python train.py --num_attention_heads=2 --rope_theta=2540.0 --rope_fraction=1.0 --parallel_block=false --init_std_qkv=0.0541 --max_grad_norm=1.0 --warmup_steps=50 --batch_tokens=131072 --doc_mask=true --train_tokens=682100000
Below are experts of layer 4 (counted from 0) of a mixture-of-experts language model. Rows are named router (the router's row for the expert), gate (a neuron's input weights, with its number), up (a neuron's input weights, with its number) and show model dimensions 0-63. Each number is 128 + 32 x the weight over its row's rms, rounded and kept within 0 to 255. Numbers have three digits each.
After each expert's rows: "mostly gets" lists some tokens that are sent to it at least half of the time; "comes after" lists some tokens at least twice as common just before its tokens as in all text. This comes from a sample of Wikipedia text that the model never trained on. Tokens count by the router's weight.

# expert 4
router:120185083148126122125129158105073135128123145071148075125180138126144145132070113125146157119098105124161092162141111118114149139085207084136091113106163085162084105162072140125160145077166140
gate37:126155082121192085152064174160060101124166102068147146101103118082156109158122091072120132112121155178132134127102150124104136114102109077116093176126168150165141110139119100149086139150095132
up37:120085178197060084109050189117122081125153150138130137113130152173105162133095170096117091101121172135128099104161158133109128130145113144164165120111097098168118147132118068117138126095094163
gate38:081163117134127134128121083116129124167101099130066113089117155093135120091152164122097104129113097133125104158129128074183084151161143081095103179094156112122144109103059124152142145194138131
up38:180127117140091169143150134185077147110141087149095148084114181113115090127084141086133085176124136081131123142094095071150176092149072152121130081178086145111112110139089122177118162083172145
gate39:143175112142108169060128114140142122101100131089133084149132111115082201110118200143113128107098141080098145130098086138125149146099130077172077090095116170060129144124155122137117178161136147
up39:101148115104193121072126157138132130139090129117119181166116135128163123068130082061111129170129078142110097119150114131068128152070125145102142114159108123100150078154168097141143121125133134
gate40:139158136130137124128136110128159182123186146144088140130084116127110168115103103095123120147129161042114153130117114176076117123193128101114124074197114085139131084173148134088171138142109105
up40:056173163141158099125126204114144124095145140136094198125178121189087102161122100144188156158097105071103125106129117116086135110172153169082153101161100092151181133141070144126200076131136109
gate41:088075100131118173105115149152133117157046063127157124153120166165172139102112189099124070186090126095163147094122119101094135171038183173095092116083180154067139135132151119126098156071117073
up41:142152127081126091097131125126155093131113106103137089165099174113127123181074119132156166146164105122133133109110178133091126134104135095153122154129102208102149102156164138133076143059104121
mostly gets: " |", "|", " b", "ound", " September", " March"
comes after: " ", "\n", " 0", " 1", " —", ")"

# expert 10
router:073141116117115104146144062127098089110129045141140060131086095144098135122090139129133103144135134101123152088119117083054104150135141179071161154121156117106106153131179127090119150147054114
gate37:106182119099088131138114120084096146112097079163080151070141137141090178179115120114127138176169112098106081121130099076116085130128131139106176189182119080093205191151146139086168137136134144
up37:134174042146161119121120107113127115121109157146075111083137136066156147130087161112133114157140088123135074082150149103098086080142142131090101150177149078118156166128179147129154095134094176
gate38:099103143101157132137168134123120155108109128154165127232142130108061104091064076119072156140164140141138079162134100130131070124126169149099109175135157093124111146075173137160136097122156126
up38:155155128092146103071101177086175140138158142165135128135124144103191129144180161156181112203104128101158135072112153179130212104095113122136125073122108129139107073139109109134124138151166151
gate39:123131075114151154182113127146094102134075107109154116143106092097144134165136164128089095148160154120104119139165134121118088182149092107183159123144160086117164159145203103138089110132072201
up39:139091137060162164120105152132149171134167158123076110167153136109135144127138122098167165105126084116174136210082110178128169124087115117160090089116111113132122132088123103175163161107063111
gate40:163121190089124128099101103156130168188128123072116140135082098119135106118166117171138163145173163130124107128105161118160204146116126042184146111097136097177120149140149126122042161138099084
up40:136164118117163090129153177085174119119204136118152086081107070151148141141143158130143136113098087100069116080129184143163117118096085157108170088069100120117085091209158208160146104091127107
gate41:136211108125140097173129100188108104136042113138116132133088131105125116162115118111126125104161105185093090108140112140093136113131173103135141086162068146094098161131081096064166090096072131
up41:152173181185165130127067140130151166157146128078144088127086166062159069139191083168143167174097179156166128136205138091135150117096060124125129105153176185106136082124122150113176144160126148
mostly gets: "\n", " \"", "==", " re", " Re", "==="
comes after: "\n", " |", " F", " f", " B", " N"

# expert 9
router:126125126116136114133080082190176122190102164121139159143129177121119153118155141105139124139159129109141145124092171158169107096128192192183118162122092104103074136105120095168132112151113145
gate0:160086149154118082122089072135109075130212167175192106129159127151153095139154130156104119116105092193137082110149129125138170096078153147127101145136178099117134122121145121108121128139153086
up0:099077130132119155177081110108103083080138112136091142138132096147115159104174083125129094114149134199124167086138119139114134151115096153168107090169154154120116128112137085097107150089171106
gate1:137098104114126112111129173195163114094114115138093111130126096085128161098133089131117192191094143073188145086135128140112130104176148109139150139119140179120111093159143126110088153179145125
up1:136148156167107114096094129119147108117140121170097176107128109184058163134146104073170139075103145161075126093116138134191112137188117099105115100195076088194169134079130188118134126159086075
gate2:124111147128164141123124121154140193128070118098112127048113139175159094203131117140131139147105210094152129136161140114116163076109137133141154127118112108120142157124103085187150134074078164
up2:146194120123146202134144116179150091187119125090091118145119171154128118158124103109140166150075149111146142138131106120134133142108132096125111129178056100196118140155154179122111123074120087
gate3:154078111054107130130111128117092167115136130129113155114119144075130143084124170134127100102149108104109167121144167151098109162152141131099112110115109115130118075094100146126207136138069097
up3:143113091122093135138107167135097096068119115115116126170145129114128137125157099137125105142153080089118124116077102110104168162160125187129085111093183128129131145122130185125158137150086071
gate4:095186160171182143183129122179150155158092149120127146138084086102145098134058102126139121111108112065103103155179092150121133125111121125124143159114097105088143142089152173149099076179065128
up4:118114192131144145125139162117135114088141109155113141096137116147080144149161165147154179137136084127135158069156176124128063156095144108120094117045168196140189122137149136157144147102127160
mostly gets: " se", " ra", "ri", " John", " inter", "á"
comes after: " L", " R", "l", " l", " J", " H"

# expert 1
router:121122157084194090147142166105216109101149165129151145071087144119140123128184141121134092141130109091160057105080168086138117123115091186146161119209097145165095074162115130120119155122090114
gate0:108137135099120101151129071113111118153188150134114191083161143149098103127189039142044085132127131108157125145113131101210157141163107095093107152124126196148116128155112149151082187134097147
up0:111133130163132145096125130130154167178142168130159135090137143140089177171134116165098162132098151135151102136156089172143087114189112122053162135128088157117153117135115054188171108068079152
gate1:125211144127110155103162169078144058166067132115141156121110130099099060084122115131132115126090106140168111113104159132176113139135112100157141120116098108113106151149145168095131129141107104
up1:084128113122126154102147166131127131075172104144116116089104116091140084098164116180095174183158186127112146103100074086139135175176156144117158152122161162128152154167109141150134193121098107
gate2:139124132120115126142168129166072126155107163144067105093135139114142099129168150136102155159198171096170111161093085112131070099129146119168145120153143083120106125103182118085082121148081112
up2:139047168110090154116137163166184127128124233173087150122147156106121144112114143154064118176169138092132161104147127077072165129122118093120109135192099145090055153133134157136105083185087111
gate3:063128111113139101146113110161115129180151162099096107138152148069084112095111109077154150108156088085212102139158110165078143140105094165156126133098103168143121206092119097128092156090145194
up3:119146125139116166113161130118119080127155137108135212146141118096127177158122156140081145069077155134106194130138091092180106118105179118084138171121150115103114132115135112152166084104046200
gate4:127132152069136107175121104063138144165198158114154106104064118136152135083138148110173115166124155153134139100132031112134150127099118130166181128108160137134147080128139128125083177134166058
up4:153166090089107102181147082117108130140111049156172119094092137129166154190106102127164157159159076109104130125137098060138212089162034093124150178168154143140105170100134120148160151136119131
mostly gets: " n", " st", "ab", " c", " ro", " Count"
comes after: " M", " C", " m", " c", " v", " T"

# expert 5
router:123119157124170166131115179130110169142083126063103201112177116181176162133129087098095108094094134124114149138104116168150089190149114192162150045180082157102140134131163109128119117163128174
gate37:109143098111099095064133196121139132089106123130131127116158113126119143198129118100167136127088180157165102154158120154122062081135125178159098123177162229163116183107139159128116164141125117
up37:135134142130124106149106148158144102117115131123127128154173122145125215151106121147126159115126122093122146074068120146110139150170133064069100173154224107165141141114133144140152118169158141
gate38:150136135139089120145149166115132125159132123173140166081109102111157109186094085174193110159127101153138177170127137119068138193128125111113148115102085120046108125118105168196094188153132166
up38:120116158128153147073068075150145181129096157150108080152180115123154164127128177075119081100111161182138075143151107127158097131139153143136113181106176109096153137045171134095103159118112108
gate39:115144135169157142151094158096149107126110113148088078169098148119173066097117164099058106151127145121139129150139111150109121152044116073093161142087121173139094145118121050129171133124078100
up39:093126148147154123153172137173167128121169177185178134143168147135186127126122101116164068131109056082149149109091107128150134113104129137089126121114163074172063096166104134141109136107083096
gate40:087120143144160111131040166126081160069146133120132169126115107093136156106128148152073100148151108094134116158115175119170165162139145130125143150144087100064134131123097154168121143105120091
up40:082134138073163097113128117146124135142127160137163223168072102152129119075138157131153098190145163120182060109125148089168140123097119122191088142086119093131131096200122110132100165077123108
gate41:134131166168071176072060109140088209164141103109125105182104092161131141110127172132137136104140098142156158125069101094126174107089114113132132150141199113119134123171126113172114153134139147
up41:116131135108141130117109170123136194072124163116139158103150131074134102125123133141119160120121173131121033153113078098116160107109144142077149151073098156149127143077116094121096159138174138
mostly gets: " in", " of", " the", " and", ",", " a"
comes after: "ed", " of", " in", "s", "ing", " to"

# expert 7
router:099070188177122093131143142116153112138124189131094084135101133103139136137178154111169159077151152142075106049157166160111194156171127085084121116114126137122141146098092152121089133117135073
gate0:101181104127149106140121133106131136140105115138164139161145142169135076072098155139152102124152092142090132105166226144165132199148155085115089132160122149075140048114157153110111191157092158
up0:153080166145105155130097090136142107163158104052199126088122119167130139159139075150105117097089158126115103087154116029149121119149085091181062168076140102146220133168078136161125121129168151
gate1:174125204151166103113070154127079168100113180141099097112148137140096139132142144124209143146145104190082166072138094156128117170104075139139165138087131112101167131073126162079082148128127126
up1:106157117145177146114134152113127124126154163121086149179088157166076124138075173136211102139162128142131126125062101095152114197137080119101166098148141173095037107112115133141130127107101155
gate2:132150110150135110118168130121116155135124161112087119146154159074129165170145075083120103103185047115163108125174156171112132150129140158105093140143084104062120119108127164158145097091123040
up2:126093114106144105166140145136178148132107135091075109092156121150070123177140085132157162118130112173162134075152197113161084166134163142105096123135105160136174119087137094148180111126147031
gate3:109123129064157146092077166149109134129126135069116114078149161101123170172154141149109105114055132129052123101176189153129123086136189131142122090118150129125189144095102134087094121151106142
up3:145097089095140168104102089137116095069097107117167169123095114140077177075116114057089113170105155077085142084148114117102067064100101099137142140090110200088123128095130117098118094116139121
gate4:103153101081119067148163110135137110140066107118053063121133193144104105045050107055172197131179133166150105102117112132099140098081177147104122111140110114128124121087157118075114122030144130
up4:163154126143163156084135136155131112120162169165111201088109147124110120155122135107153128099111094180140094091140159161125097141091133077122150077116091123159102103149159018115160068165106124
mostly gets: " A", " D", " M", " F", " H", " N"
comes after: "-", " the", " of", ":", " and", "."

# expert 3
router:119106091088093187156120175147138157165078148146155208098110153150144150093105112177153148167124134181110179156097098098124093154118189142181133136171146194120202110146098128135140113112161088
gate37:131163176120129103093182111095133120140122116150140116130120067164128076149101116137156161094073121094127067115125159162147106177114107124127094132155170086163118164128087117080091133133135123
up37:149082089077134157117117105176113089158212180109114085159133183150128136132118080103109086111194092136077153147150112128102131067118186163091115136143147087157099156138146142111069125117101182
gate38:150119160142160110146125119125122122152103084148102109118158170142097145119125154087103119137138122100113147151112139197122140114135143147133060136107150124073125173159074137174107109110083132
up38:147149116158125160096125133126163155099138052139126160122107122135127126154100124073117146138162145119127153133115149096112086119124078122132148205132149133079095082065216085121116136176112101
gate39:066122176171135149129126164105127099165117098149136157129087136162120062137147128063094119123105148066126121096114105104107117139078055142090118097105170131120124231156161188138131123125169172
up39:117125120196128131153164086135062174129192136154090020177131128173168118097152118162120151095136072109137155102144094117198125161106161178065076123100048125118121085101116107128112109129153125
gate40:088105208173112108154116118088045121098103129141157153077164109165135119170133100152125144118090177136120122116104129115130149164136153113153101120145132133088084190169117182162089139167139125
up40:114199166141172126050153152152128190109115108150134175088069085181129110172171109091107111096112073129140112139124127083190153161105085091126116151111205129105108146166103148131112133123129102
gate41:144149087120121122138156153131187116175122122105109139161144151174150089125191092163127143093115131172109089043138153149112078135140165105154112098170137113093158118105117120196122117110134101
up41:210190142116141097082131142117069153123118093146105145144117107181085101083128114087096115097082172086146120128133118127147152151113121080105098146172110173126090109138134091110088136137166127
mostly gets: ".", " by", ").", "a.", "s.", "es."
comes after: "\n", " 201", " 200", " J", " Geor", " 202"

# expert 2
router:142076155161111104116161108088086128123171057113100190139150090133108120127140093091081126086108162155174089159122121117160176089139154120102133128110139102104149105162124058131157206097151078
gate37:138141173125144120158152124103170090159180131117113162118121114059089201130132080091242176127147116145117138174141111165101165111106139076205128180130155095123203163103177102099104103138093172
up37:113082118162198123133187164148160125139153143190155105122120133083123174119166095101204136116168102150057140102107121165159158168152181147131123116116089162074103120087157080167118103157097189
gate38:162123117111125101138057198139136104138167119150138089120104103106100126155136068109167124132115188135100099160042136126113120122113117091110155130104143197106144119123105159144145106175097150
up38:175083088143093202085113123107084049142131141112108128100089114103120113165112127107187099093131171098162135161130129216097200171153122109160067108193107102097142095097164151098113089161104154
gate39:114113147091134091109166124100083094219126138090068133082122183132097149103169161125177173142069164197159136180117117069173158092138108155097094141162177173111154088138157164122060131144133102
up39:133114145118116096144158132132130158159152175098082159104146094156129085115190124133153127150145107158125117093125127134069071101149137129138202166118078189119165120097092157138096118118181073
gate40:141057126160124139146172130095098121089121151141177138124148155086152177184196157127134129207136105087124112088149125105182092119174206110147171134165151115172127114107138159152134141150116147
up40:071074176131108126190151060063057170149093098139147149174098152116109143132128079098162129130132119130095172136121176151108097160162221123079148122110098110125179132082145133151112098099148162
gate41:149098105119109114139094153110091181097193121137124185122135130133093056098138126130111157190156136045195139149176128138109159108152137179155181124132095150148107152137142152084202160177118135
up41:111150137117101105139132150105102117104130150150063101061133142126140141136209098120137087140074129102103173170149118169147120144107174113180141119136165158078178162166144156155154076103076128
mostly gets: "6", "3", "4", " ", " p", " d"
comes after: " |", "|", "3", "1", " 3", "4"